From a checkpoint of a small mixture-of-experts model trained on Wikipedia: width 128.
Below are experts of layer 5 (counted from 0) of a mixture-of-experts language model. Rows are named router (the router's row for the expert), gate (a neuron's input weights, with its number), up (a neuron's input weights, with its number) and show model dimensions 0-127. Each number is 500 + 50 x the weight over its row's rms, rounded and kept within 0 to 999. Numbers have three digits each.
After each expert's rows: a language model's description of what the expert responds to. This comes from a sample of Wikipedia text that the model never trained on.

# expert 9
router:388488478530584557532458481403475472478444517492520475530502491447500412509504529472445495584484455410458646517507488547524582604470493483493525510500563391516474522482542495451420479408553548520534480451559517512430445417410603476535518479565508479565540543522455441547490410483521477584530433550571554468495427525466488606509520529417525551503497421528551530475415573477530507469503
gate0:459492540473534509485516449494501528439538503493534565437410484509471504481434472567546482490502412432473524483566496477491443556521538424575479449574475363584543462519512375531486581496464580489544509502524540432498482416420494568561542552439463552536463517566455492488574488472496538534446377594465604391558480461468479609482553534531476422505499461507573520486452479473585512445530
up0:501549573541487481550535478517487526407450544481553585564496475484548468412508543504462466452467453462608502581395450500488456502415587416470448501520492457579554509548461473425471480488526626472489484551571472504447496457520468493570522426526515534581479511560421498513470356531570469542528434572503456501474507497443450512424521550551498532473523473500628621559475481527574550521516
gate1:519436503564565491475530597474512537544517546447493510461562512507490436578519471461587510485422421545436451472455507521494572502451537499556575516485571500415584501439497484485456491539433458618566539548471559494481600460398523545528454544546530450479532486400504517456462474559551409531477435475554524526443555485428512580532506513453512505603563453530398492620525503592475446472571
up1:482520501590525579479532563505473458453523501502519526436570563505397507576510547553461568517456412443444489486367468504596501555500401513595511507491519551510518487602577511466398510537542520546510551529535534524477622426531403500476539517542555488566505537521447479523447471487481416549479525561471582450494429508526535544485564517430428554515485488450516488488419521570545424395559
Verb particles and objects

# expert 42
router:480598491527515506554473444481487441491527433530502508477516488410538526472500444528454429552448497416453548510534531475423541547506585516489554556437453502476409438454592453477466589429509518563529507525466508597564496572504464526495502534505451487584559473472576477532508477480554463529465496431535481465449438568531544611576567513465545448470505363622483403481547589462569556424478
gate2:377430630488533571502519431470539500453407474526523549538547491510556430469446541468489424566492511491584610581531470546528417517467485542399494487517561502526486502537499518545498586461532593546524492438484511466477478461540517550515508505505530530471445599529529470495535564588479489619486531491462452495571487491483468509537595568446521467489524362625567527440488565461566487478503
up2:473437492533514594550458587452480453528606410490591400446498509526445519468452568493500517392476471549442420609549507546548485485465571439483524475532393593459474449468500517538534518443458359522456454525511541439485521586541515481422533501444523588466557485503485497517431399431464423526492473466425473485515517417570558499464475488494415486531470572493507414501466514514520493516527
gate3:443513535455535494626454489452532487447515517505584426521528399490489547523422514487419533483527494523444567517543528418510512493571459488484528461521445509428513451513431472412467437518463522498497563475423518433563493504472513385514544468453527490542506437374517578522545518498537350526478478445551441455469498407495554439502483627419442407519567507493519493418541565547551477530449
up3:500509386554472513453543423585432547533464501396552515496445539496511525448537492521590501531514519495516410505466508509538482483473539497400467517458575482513511488542430588467533496562554469415461420441541484564491420380437491585460527538512478487415524544545487493534446493490465619477524565556503516451549457474439530615453475443544560649490477533545445574508467503416537481503554
Sentence-final periods

# expert 11
router:530490418525533473549504465549491461512469534513544524393382534472480528443473361551515454475456444508441553504483550468459487614489591452469531560433541598580446508558509474475550427503466534468571396522518547538543504523426506494573508460483510401494549432507532495451413447480472445522512450556537443429473526507515493570579586589398511501522446527441461412493536530529535526539559
gate0:517472559572498434499399450492510498464541491565666595431408545471423464457515457550449463394592498523470524527484563486457515545449594514425491412443532505560547479408509419500538495483586479458444461576429440507503452467480485405560470511542518488473530527555506505471436445442510523534499501571473460475453507471580472576527459505471467487456462556554441426566569547514532491572513
up0:397493492512496455495469554538475447482523440562365417452644501604506439581562460487482537575503505530495470405522485486470482494583425563542508533489597500535473445554463481501488492488464504528543501524506524403404588533511499555567561509516537461545538502509552471519438502522599561406504455513398504491465459484453471543516602452459470408521496429479482548466458457399567485479465
gate1:474481537534481413501516558497583429476460517501514476451488457418460507507548483551438508593465507389529549567414574560505495494542499516515501518512455526528539498493485535422571466476591573477523545477532475511552486452445539498516530502439444532477509483511459471534556479447465505536496582510488513576538587511514435476474489499351619529623493613511549373526470561656437484464468
up1:498434502517525610505569584468450414556432506571409524464492514536477574514502600475594484571478504512542557475520497551440590594561486491568418490488504467488463508589429489450506478606510437548492541501492464526512503515392489504502556467523410529486505463526511460558523437512545498521552468520478535509488549570504467530408459516419497551613487537519486366493425504619438488420525
Year and number digits

# expert 60
router:386514469497535461505505447543607478480469477557527489527461579519421484473452499475458477528467474485430505562550516540543524535507512428475517467442486464580441555412477464506551502541517486445542489425503504538506443495413565507511617584521497471639545548533498432551580479486476609602441463475571535439570509438463505623480499484544556503586534474573476456366494543494472513521436
gate2:506504510512559480541478407469594492552574422542622501547531537447485622454488517433523517545467478489492536518557481502517518464506453496507493520510433484464461445445450413481433444497490478509509503483453452492608436556472608367459576462424478554601528613570414485491485565535454485481510618508438579564499510438410517452456475487450451521496510535511518532449525473561545485580469
up2:397498382432469548454581534592511486534487438421535495447470435499499525513498382464467411561514465465401454442461503551514527392366485465475491443538552573541575432462448455511495568505500452448454471497512499498477536556473446525508508476631526476441487442480439459510526412528455497582516466470471495628432567451488505490418496544515479440445538533548495486511474532476562477454521
gate3:444518564412469420500535439490531498513473523511489527627441546438431486523599537522444521501387524534506531497543491463475560499378491455475513484503514528498507572501463454498597451457617466497503439446422461417543508447478480513494501516467473498642503480489426463501514649486510560545494541507479440513603505397464467564442570503494467464490588506486521423443491606451544500477511
up3:399570523470616615535433394541512463476430548549485490502543489521465483517565514529441567518443423547416500490397478488423478583341543478379558403511553440478494478524514509489567468533482429483432513514421437521508483519431479482506543408498476515543542537542528579481495541469481504488473450518477579413559514506487476464514412391520480537498455468504460500477515523520484421467507
Sports career narration

# expert 3
router:369495448491534535482499437485540480507452505539508434500490528499443468391464510465445508581459454431481526462500580543534518507480508502483561439407558455454449406533587462531517514444474428548503480473588543524493477452442584495466470420408546475531444576564550538446497516487526455594445484443598567418522423467542464559595542543482560483519464429603472495491372488527536516509466
gate2:517465512538561562545503460432476499499455496467578341471489440536507533479513449504447508474518548496423499406549537434518469585467496441472524492512525418442498501471550497529489522450570516509472349430481466521496571518456480420429595497502536458459547460524564591455575438450600514470542545487471554406513516509543415589576546481542527544499478510471484504412477400539523435562416
up2:490427427550529460417471539472434441536555490429501450540481488436482559375585389544484490441496553466482510436589488545443454500519546367525571517446509505547471477422441422480493518494497506557548439640538503495486510485576498539451462519524501535534504512499465463433545524597516537383576433532425475542454485503491467409560486485410542467461520497470526525511495464492498581471393
gate3:480484519504549432524516516467481526479544526401545488486521527480451515526467547421512476467443434495389492482500547568507476512569493446521562505485540449521501429454570561485496532388468409524548439368501507509497562510509549558507566526537568524451455518453535593490590597464529534487406486485528587481483516487669495609566504517549544585529510496634456510482459478531414515518460
up3:455463471528498546474531469471498494461493477549449488507478516483481543647631464540537519493572572555567523463477427560487600563548475481458572479540496554449559483456410450470544478491445511525444458530437416560466635523447520505481449500472498423506615550408500490461498502520557471479528499488434562420581513441583527553543482462603439550430404477514482478475522514580488445529445
Small counts and scores

# expert 17
router:368546523541554529498460531540541419498449509494478495542471593473523515478348482589501440529435478501453452453531552583422453550541448452459574468525484529490469488438553470450543519414455505454489488469522505545509485508454487495489561455510490443554449468624491517527427413518561445556478514466577588457503507571493427631512542557518566460527408456493460388450449482517496542443464
gate2:506508549553551577548446462395491473483590567575508507506466545521511475541448548506473566544445466445467429575533482489368435511508594502504427413425520484461406392526442514477485450515537572552563492546495538527458525543477588494403512474431464448547519562601565481465528471611508445606563576501513447444545468482489452530485522522512514507565450484505468429506509530541501602520483
up2:478456508501446616530465523506561499487367564416506450538544503557534554435588456433474409396500476442555556497483637485512486471483469525426538594460458504535482557497551536537491416532543511547458479468516397536519521498604536531513458475474546485445512497460552511588555518502420430511453451509482494501498465534455567481519497504510535504564513349586456508465416466446443461442455
gate3:443540580511570528513377538518550421543521470476487500508489557557434450473382471534521456534473433461489437569473475608504514471469555495454537515564512518418573428418413600513430481445553481380517442507524478554519460584404520486509488487476468523498545460521531484502552447537455516528535580515491523454463615511467433608473518544400513480416445516483469462436499402508509526474460
up3:587505547547491437545493488529595543529583547458499537419542489443499497472523499470493564485520448618488546502492529578493520508492509513497528517515459469493592546537545463525501401463411622498429598429495551491504499484512451460478574456372543450398472482469510444588605545396506567527496563448539448528489455453435503483458526502463540515489557534432566427565435399500427519499509
Section headings and breaks

# expert 44
router:474519389509495512538427454546504498473490494509560514476622508501469622453465489481464448473513500468489486596550564463426592521515499512480574498442514486449478463533530455452436499436508456559569435512544576545521462538402525477439524651487410445576478432562445561442505425451452518543436463542511546478422496503472432483646490527475545571464417478485465419472497535489549527523524
gate0:492516533546444489488516498493510515518437502566555520447428458523460519538475564464466564449543554407447472473577505491504443533600538398326546549546477431518460423588476509498528561605513570495552574472551533450547526560534460426555463455488573492492562575515604586411472467419501545522542507527512542508538542520499485374478521440560514526444527478506548492584503475431520469483533
up0:436480494572466499491433530516406492516377499511582515470473439537393519581469608459514489455479609418514479506550508482529487524480540367448495537487416392471548477512478531436456490603480446488555495423538567514538539498548495436515520556524532521400568563551532535487534456409510476427520436460542604477524565560518497425441516453583548582445487520497482497453465510471538533493476
gate1:461460481483476515485422545471389536503420492513546456403446571501511557436502530471502417467501531463486494581579555592455447435490561506478535472461462491535426519477608507444505455520468529504570551479515528490480519485477544563458548595448498437458449546537521485567470551570480465519539411594556563438583530445548532526591382546477501511541530441572522513615604520437499517565542
up1:474477400474512463453476454417461486471453476514519521517453523419567552365469534460484464440568493520510451540514470557547507492509473484571644462496355417498450533582567546445569448517511466470578496529538485470525483594496457525492524566520494467463443409585455435517493590508442406522472441480547450517513501482466519567576458541511435566532554478560504529514532444569600445538521
Table row endings

# expert 27
router:470531526543496579528497487545471465494511460536516555516457580497507556458526502515451438602407550473459459508551507466494579504517602451445527498490548469479356503554524453443461564400455521565534484501544578532586428492445477512561533535488393522550485497531478447513527490455579423635454519461606450488544470468520482518634495540523458465503536444596454467481488586545527555474420
gate1:432540564479564496530493519484426520500485498480550461552472558530516424505509491498484441584518527521571516514573606460476518523508468429491485433522507475561509452393499449642507511453425543510473532466553503561473534425608430579627550584527439361562502503418555535487487449451576515520472508513516551449554478454507473457577482432530532511477445527596407504531508487418526529564511
up1:450483496530422569482518578520439523437487497531489531466531372597415529507449412507528444472528488481589531414389454585500478554543491466455440536477488492422501530528549441510515596447582474499500503527481444493510573471352490469560519560483514528370526503539452515397543483483541527446491533517433455509506496352493490482526466486538507516527528502512578517545582406511450489567476
gate2:464586513515508504532506470506507413596592484426491543566506565577484520549552393549499441492535523477491514528565397515468559534471541518561533490400473481487532488548455596467543570449569508419495494444523475433486492513498443488496530444410513513539606683459605518505466526550429465528457540515547454437494499512513424555513483503587495543474564490465482554517522595558593515503483
up2:601540485497483504450519511536447564536369607526461478463464499488486526480426513523462449541464519488470496471464577547460504399452492481487448529535461486438528577462469504515530455526534500511482490478506525478481473466462517495471464590545513449406490423464377464478557498465529455466602419526433568524480575441439542457472528447413567463571413504517561403548624373498434583513510
Sentence-final periods

# expert 5
router:441437480483513395509532503503512441443428523483578447454568534499523531457503455514382463491549438491489452420501480484497497579558475498481629431460461465508428475403549515434522488542461479535520528466495520605566544512403482466570529468389452491536472495579529424448483442488475490547392456418563521461407458428512457550556504596491532521543591398498477512523493553483575493477463
gate2:538464459560481532481539532516616521554538574506573524438450571497554505497426517441584450510459543512534478438607496592397460510519421438474482472567571445486467495512477427497576550583451506481533557469450478497493504453441459553510488520539603479445457484460449602459478489500474425503496456500535506526500541485510492478601506545458432638573416520610520500517456559574584469565488
up2:474560545500592492546425619579462429510482464568454518557509453518468441480490585496550494464481406487439467534505538475561568442465474580480546547394525525538513498485445451518468334450491557558482489460496535462457523535547444441523510504498596505446480409591579415515514520493516578579491481506482600485482463430556460457483472525447453517542498525400601535527526423488454479472489
gate3:427497579528417514514533498528478510484495555480560499446450496564446548480499493517510417549578507496573485505628510452506391512549512519475391406457431522448549545493496544437554467598514400467456517485534510485542527463455397505471482417485459494491470570540528489482363454579491506447475496459534521416523537486441481495420455572468585494576516447571471552482433584555557473580443
up3:496533444567466436496464524454447538471482566490479480469491477450534513454498459505570499434478533353464527448477366638460510516481532531518509428514579504497480487440550487567445456560530499526518563434506559476409497570543446478484455474441441503439492523592475583546501427581512537543503545467578546573515556428552531621542534516471435500494626399501581505484533534497499537534466
Line breaks in lists

# expert 2
router:454491462466557595517452543442506449448561454452531412507421536472567474455515533458504493473463526488448522461556533555450553534493503537503488675503488445470391545529501417544540507412497458547478441511537558479532498406470557483457577514503525435629528498510502414518564491407572474539480532444572526401488501467494403534553563550502511497525490393530466421489413517471453564494478
gate0:558569557446582533550445565452514478451469471499476489488437525568592541497496429529492510457520451430529506484536468584507496544588473543505432489414477471379540478597504455497494526499467457562509592484511576521607518507456461473530506557563501365512473476566555373520585407478474422483565513504509463478452522504510443442476413508500579557471425467477525492519587477576555493516582
up0:524542505527521546555396536463560559391576485549480464533552485538366500538528502529485569424525566489546537461500408507480547493552548472488544528538526478452491507480560433464527511491509538438353600421455501481518505577470581511528506523538474482516509493567570429427390504490526467412542481407473424435515504420498487495512470506502512554527423440392556419524474494510528445605478
gate1:445454415497489437520486485449458528485539444474491484405557630440506520506468477566515469431466489460524452514507606556539469467553626438599593457529491541434513529525478400524549485442449497519466462499402441550406494446478587434488560530521551525493601524404568567504581470514492566546474515489558595502507485492538486443539507418489492426508503442496485441471478521494491608528443
up1:505448439471511401520531480461519516479456500493515441547534581462562473569544534473532468493473514441572525440466517559510463526523560460513523492462491582449502580543497417499560481448472491540494397564417432529529552437494512441482573458537575491522606471402543517531644560518448564486494548501530537500581473485523424469537621389434450441446509467554504452451414545555453577540457
Table number separators

# expert 46
router:507535510566616535586460496468481450499473461503518528473503490384506565450434470472403545477534432507485541516575572510477508473521546527506571584414499474438417482507501462442427444472439525527617502525484528615550443547463550475519575640466518483497549465561501465503457470498557498489441447465578496470390434508473515531437511576427436473573487368544517520505504517524465570465481
gate0:451552462506583488560502607494435493538533469450478453487409587456485509440443493456417543515470367489468611501540495499511448443457390503544449533443390517523467468505505387512492487438529545538523481402487499506538473506492500525567549562448571433508505521450580553485482499424507522538380421563583451520360490499476502478522500540450441483523510486524524537422521479528478504574577
up0:486455530555441543423485536549587563533538487560561609466567464514523438547579516506538450482514587544513455485490567499559555553497518503508560492532628553485459646497480607504532509490528511519450521553517427502504559499493554539545446469483432487530467548551463614545489502494505507486503566446474549407602477532500490523498450448610522598454413535503504456545423528552499423480403
gate1:544528527461571479436503581429532478479564437522408579410520495513487533559553469391501508475509462512543535457530517530486428452501533579499597520489442505520431461501418502546556464476519477537458625472532543461535406631410575490497520620486543503527468407474572439510499546489524542478402467424604471553576451562481467541552444482437505496510525442505560497468518513511444512463553
up1:634449519453533414467529500414414401448541543480482526461473505532446511491479547449669498444446456440531422501566480494480444527544543540493564510469524494494522458549459513506476471459514511529587478522537539439559510545468495544459557533338523497472496541523495521541429546561484426533461449484493479442432489591479543543504563400495476611495572499433536411497530585511433505497522
Copular and auxiliary verbs

# expert 16
router:517513495455557469518501470451480418543555507462585426475475398516535494480489424503436511477475484547440561493567495600445577562493552438376532512371506465519537494525509480436519600405529484503582474364441528533446505458427517477519475533487520441586529516584546429392508511486521443511484472495493430445524425506508413571542586569464467549515530530579421510478517519530505535482535
gate0:501493569522511445491472560546433468469426476443459542500478486586454547556503488457510490539508430424440541525486433475512514489477509482489520499468441454482504486393576625505490474591413545540568603476429484455503440455466542520528545457525463460490537522474473509522522548453542562595445588522551503578528534409440556495430563464358537559515553349483550503513480429503533450411527
up0:442510513549429453477499542502461479477484494543454536519456521546563481519509547504482451511453464466434578545495507408559534460409469549472577615410496542473525517507622610560523581538338521527528543416457514525572488503484560534455543488552561452487466548493539405471427513415499616546444528505484507471511456477447476450516472457475482495575553480561530411591556423504498450486544
gate1:534494523441587503507564439470517436473547499420552485457491474505539481406539425508338528501509509398557496428488489610518506468455440361519612493554489449427523444470456469479487491431546451547552517493504528481486614543427534520483469493515519493506548410507451451513396444526508417505532487503463460490601503488446510553533609550523559502446484560490586581497546533496515459470530
up1:561457517498601450545555450535519459474552509383485505472446377481535578620515541531346505514477493423513502405506532562477549534506496464578526532497506545545539492490444459466519518499536525499533525474436533542540528502490584565497443595505550398474556485442449438582433503528600492477529404445467479502523513580517426518567485511502451428516534534367490526552526551440498508458508
Digits and thousands commas

# expert 62
router:459485441468652533516555411413546450496437504504550444399544489520547507480511510476523447615513450458491527502505565545582542476472517471432648463462508451480420423507525463497512435496534504497490502543447520490559439462380585530519514523466385471486479531537465430485440463492522391544481503507553521447444434458399498581592585509468469464517477532510475410521520496510483476459460
gate1:469472527516438509554551525437456500449470404447513498387457443417574457473536485400472551526556504440454513436558544608503431536498532617502487500446594587538483505451491493480369461458528485561476470593506455537570429509546483497487555482481456489572497516594488449473478456549517396474434486539492543512493501568524425576539479495513447550437493511479495493553483439404521473432390
up1:536520534445487499531401452526570524556425583479525506523506514512488553586462547514561521490552526529631486540506493545572663556551520434512467537536433521470520530549546507556482544462505520454437516563535552449412557504610469508503542498543489524504498519511449527472585497448534640381580489444569564515505413477480482422476449583517515512468534444490581464531474514515425538556440
gate2:522541520496570410485526511413515509535457512561508397417467488538447493430530535486510376505502455510488488532482383630548437428428464411416493472418580497552555556545439482517423537494561520442491482488492474502558507524555572523501617507450520513419512536448506561479476602403444469443509443502530504559482471519400474501475469468495472560546579503490476535504527497500491551585602
up2:519520544530506428529505533465624439538398586496592405408506537520433492448504523561484462507456460579580421601532603492504573472542445468488527488519489484529546442492513442534465522468438495518447472486439477450559515488506565547543620476545502426422579479474449588446482487469528475543479438521430491511508436537408490515607493525487510547546473549495437490489533513477549525617594
Coordinate and date numbers

# expert 32
router:487466396499518417525517458468522475485546432484576441437405501463496566492490484470525414464398440427386563541543511557536433514462533466520508528466518513541455483553486402522476422412466466560581403444507507515564545552381517511503514573458516425472496545508502447409461523449575457511421453544460533410425467487542444525572571560450536453533472508501420425493516449514508548530504
gate1:488615523496422519543541428558593499502555459524467491552562473463470431577435478562453470507537485375528647502499465499499399453518480491573459489421464478490574368509404445426549482455468491475549467446489531498513465514484489405548543577562565449526519487492418473472488579457512468535576466582507589422452530493439492506572489500510456546499539506562553491569487487575502463498517
up1:545509465504421476446491501500542428524580417476453521511549521419469533491458590461436511460502481391449554567479539486509489405500504529411553502450412555503500394549437476423521458386567568483600467438516496498524487558433613514518489562500584480557518475507475536518529512539584473542432493532479567455423459565505417481486429457517517466555605532524505510537486472567590523446431
gate2:482512493534424439511563555396510471452523497547512431520529467426494615527456537427471477529474487483477531513507571557541416446515506561543413492440478415568474431525431547367474478486469548529561468524465494561544470576511512469482568539485547435491515523438416482460492474379503517588456413572501540456418506411463455521475480548517532535536471616469547609528544512487507490405556
up2:458551509485513457591526535372536576542465494455505546451544442591429476502548468548557516557538517455459517400501506479496569569417477454472455431500454453484497503448464544427517520483450575514494479424504445383476572495542554528576461606587475524496494477503453436492357524499491520556552470458541418479531457495443469583597432448463411563539475515509525542447469526489546497429554
Units and round numbers

# expert 51
router:450404482554560511528520521515586457448528498560533485449456547525575528438447454512537423500486410491547525521574584518411517436548491457471571490457526498479520575492525473497541595468444463509523494584463536446483477489399580525491481525525480446596525442553491393431361509493477519541559457446511542503437523533429376534495504503401521573488462493514482445358463504441507557477471
gate3:499573529532572570550571464435445448425581498425514392493413486442517576484445556534521546494429590514553562475554505506388524480533524424484590578507532427439538525505550419493555525501441468435467463628471519453563428393530617495422470517527463499468514434508469476508431482529485511557594481454533398435442450498513476495510476512467490538473497453415521511491484531503513511533508
up3:534452512485539516511502415548490477559479486486389516626462469500507487598555387418458477490462422535467525448548475425500477524535456470595542441512552509452473460476557475521450458533477518596425474473541445414574458504482479533546507506574354464583616488517443518466476561445513491503435495438481487528495416512447435517530425527421460502473547593474517502482448502427511485418420
gate4:501464493479438479587494425574485481510485539567494490432493520579543547499413476522598491461517391507441536485543499553474533464549472560538417408555481464418447553356596520551469520520417530542545535542445490503464521418489616488456442556472522425496443533533530378455446515463546527528432498485538552591502421489592547502442548496539509448532490502465499549463479407523468507459557
up4:565591521537480490584527437411509509526521573461520504448440536478516468526556511601428542492457586486534330466465566501568529510499426525581538462488519454434580433516525509528454483417571471545514396548489436538518560446476418588405563495535494555502520528513578381572551496614530457547547486488475527489436485486506508485543562499595517508520480516457510564493537510497521459497460
Election table structure

# expert 38
router:483520491535661514585425473446546474531475547507504474449559494447487584421524490586466442514476410436532525526491565565509560516515490416430485497536529460596449523462522426409456521505486520503563456498577515492473442492479497517484503538486530500518502574510599410455481411428469521549474423526535460429533500519426452618593540580485464469518505454510586456429479610443537523540464
gate1:430510472526567461571460592498533517524473495620612525521554482539454497624473482556501551458501584425571555478374564522538564588487487476439554545530589473571468461437459460496518539565607501464541459560546508444465521447513542547542507468499524527452532451488583466491479552450471502555465495419476516462538500483522374494514573502473562560485516615457497474501496580447516430462473
up1:482508460454375435465548558602422508514560503478457467473462501513586435519571503438568557457550607572438421496450529573512467437463470451448481506485476566389536492581593430502436509493509434503454477534503557564536492474534475520494488499452576468484506529485437561514535578596541517486484489507436567483520460447484451430433350526515507515478490455484395511566574485569459491486502
gate2:493602560492536496513477492461570489473538436508473474500563512362467435444462530512484460519464496454472520454434459495465596509502432478422456472556523474507458400449495510428633537506467466486431400520542514526412541506507462452471449452475507530480570581389458450527532474556550412578523484424451460527565478488503456578477551605500594511559465564545445590564507552530454480531539
up2:464514497478443587534484585510565478536550538507476516487519583432504544443496492466483470535509543449506548430501446539490460481548434468517537578560618434433593552480492506520549410499570579513492562492474495444544583617553499567446542588422437501489544502475454469454511468511500441520466494374520454438587536624432482530511520475521424514464490497515473600604493511382524502479513
Narrative action verbs

# expert 63
router:388538491458540423573494537496525467499535473543525474476475621491400555429459425480481431420461464492460620460582509515482475554546480492459542478391614498642406549466460464557554505477522523451541477490567447566538443447438546460529512567513498419544556547549483475523494562515521491527417446507518550385547519501474461560529543489482535455491463532520530417454521456425508524518463
gate2:480547424391543470574456567483522457559550497519446468544487528493429405520521453512464494585593475418511549494503529521492465497572511580518535544534561577528525554561537480574494457406499461569555554390538464502562494519497546496503468543494452435474513589566536514480433480512546516563468511513487540445465443406539510589552501445526554479606454523465636486395550532504525438405506
up2:472504546505540561545504533491487554535488561477542475485423559506464550369530462514512537503541517483442523526453512416457486471510575449566554555482455477496571429459483513537594428501545405512470477428497463527546489375603504544429453564533392471521499602521562482525406389453514539503510384490449445440511562462573386465551512484523560532504473511411446433511516560507524497463491
gate3:429514523521504532507482517462476480422467565497437473433429578488444543440469512525531486461529439545387625576486584510519514399568503490565488490505543498602482518443486573482532403581488441521465596404499525501437466385493542453490454555599493497492506552593454540543505543464478518503509464502538544460589497425551445629530461554516500422556530466471498486497585513502572511488456
up3:432482482560511470530473520495469487496449495478473414475503558500542516533470500476538467499502494380434590485469552508509446446588540545472457487477581478588393518378365437533524516495522438431425563419462513456512506506527476423389480575440588467426539515433476540492490504389493482499425535541481567468429577459514428525460573516477535484477398527429489543579550519503519513553512
Sports statistics verbs

# expert 24
router:530562382478584502515463441479569382469499530546491504521423673435469509461424493576469455453560450440462534508547536488497508585478565451424489512489523531533485515495653482504442510528551471500539422578428521533534506542467598504522447485545455453475512448555498429453452500482486496492426440466504475451485482444520481553514451585530462532594495452588457459477514577462527584486459
gate1:438470468548545530505463441490358475546432529491555442528506490571471512507530473507460559500543420452560543507502486482575510438594500514508441517448390467488509424464470572483504563593534515479448480608536541465521440512519493502516507500563495490457490496492407508431523489553510378515424472474494558541523602353448505512465536497428464504582493590579516536435460544362516467489449
up1:449459416396456508422438509540503476398578437557488493534497515448485436471596429516434529531426517471529519461579604515543533529561546550525589550547453529629455410502495502620569520522416486501545500455533482524426497570459491560545565552485484506500579487492448513513449498414522511510523549506513558471454500551473470407577537564532563442480555455475548449537550472542473485553577
gate2:544527503460553497544509512506446472520488491544495435486462611460536460559470450566531529453511418515622409476524565431551568490481525397499486546494425535546562455516506547465534557491531497449491448529378499488434534543484487472466382493477531370541469420494475463433522506497466403425514437465512528462562536457442526509431576611469447518472413486602500501519587506427499486556442
up2:516464505564479592480483491522421524540456513419424527525531665545453438548424476464509574491433397520496452516544547431551557591401498520476468598507470535514432573491489564482512511507570497475537500579409540641489509508504527465415476502472464547520509535558458492426582532450526466482421456473422509514525474480461514613468513563530586509532450532573525510452565485490490507560491
Institution and policy nouns

# expert 33
router:482542507523454395534458530423543406464531564547554514488500436466439495441540503512510449496391473452465543474570447531528542513527603464461521527498614336462495477525547478496498543495535489422580478486578553480527434556475553516472490496476453457544539581478510537508495451453483506500555450400538497401491455474464393484545575609489554536543473421517461436423439525529565546442445
gate2:539546465383399580559497432536478492405493504572573452505496522408445425533517521485489551452523458518543561489576481506580460566487502461548429463450479481513516500455490459458426534466472453556430509420527520471499456456478483520548467567463453517481514471506482617447563423506552500510578423525541562517439607457574481552583522490568530500560472584564561552452541545479527496500360
up2:384473557597490543518472494536497539544532406527409533521512543470495562582405515608475487457535480528478560467444491527519503494588461483489482583576556549561485544455528395536490450516524425479416451535499408511545551501580442397501586513531532509478501556565509493520565532543474558525459541546473553479570479600540512478499492461484406530364484522516424487547501446469481545530597
gate3:468467418501480542556534627476541561592504548530494455473430514500606531473475531438513434569560451482490476526377459452499569536545463395556450590479525524444532512492477387542546481450576478462505542537433505509551513605522483486520494465470526503568589480528533516535532487470512514574475442416522596512464438466545468494403529511514465437423481490460591459455392457481563440543467
up3:541569452482534463478499451503468494524391492428528481547472500514421494585534532504575536644540541518392541461531444447486486441478562553484502407396487508567485468472499513580534403546468476557515397465575531505541485483440488465523553581459397558510490460535511508439490456494471515470586570572433431397558538501492438464565414512494502545517475539533512492428494567529507489394552
Personal first names

# expert 8
router:540510478543577451492472421532532440482367556500476518459530534498566509478509416547438510541522425430456573454613627461466594503512526434502567470436553554498506526547528461464463484459533512555594505521509571579497511475442563567528460540412521436577523476460558544484464482514491490453454519492566466468521496449448481644572572522444477489415518433596485447532444531550543508505466
gate2:565428498489516518520475543446495507543461537537479499464451522559562520466480448518419444488525447479508539415508615503525487496448512503503524529426386487500522453534518432543493440542407593465539526492560555500476507438453402497507526423473525503473513388523509553435539521407563453500411488464448525561498461627478485452480483425383572500550529401555538433425435447548464612488551
up2:431531501467534505530433460523555590456345545542444504511488518544530454481629489458460483520462446531589469441457506456476537497578499477548497491396550484552533455539512437395613492605545519479535445553490578446484430503449608540488505475414531544546569558485503456514469512412483461496506447551461497446462384527521410474493523493459576474521512396520458481494511455522579511505519
gate3:608466429522543416521484459468497514560477474371515543458514471503578489577482485447500558510459453489468541492579521491445514477480556461448468444479466555447471545524443468499448582389550491535563486458510534482505655526443516575551436571456505466588610476501483563513519487469370541479481610568544431522462532496481488593506552585493535549465471505501504577561461497565505548551519
up3:569488487560521549429603451525432423505437496464505558521570518494498507475470478584484450544511569485556550465502459442535521589463543472449549475500453683457526547487504554485437479442507464483409448459568510519468599571488578549485509500485524426525513517499486476459588465591474525477435563470484467557483529448470424553565550540517430531500498490564555565534477459584524577486640
Year first digits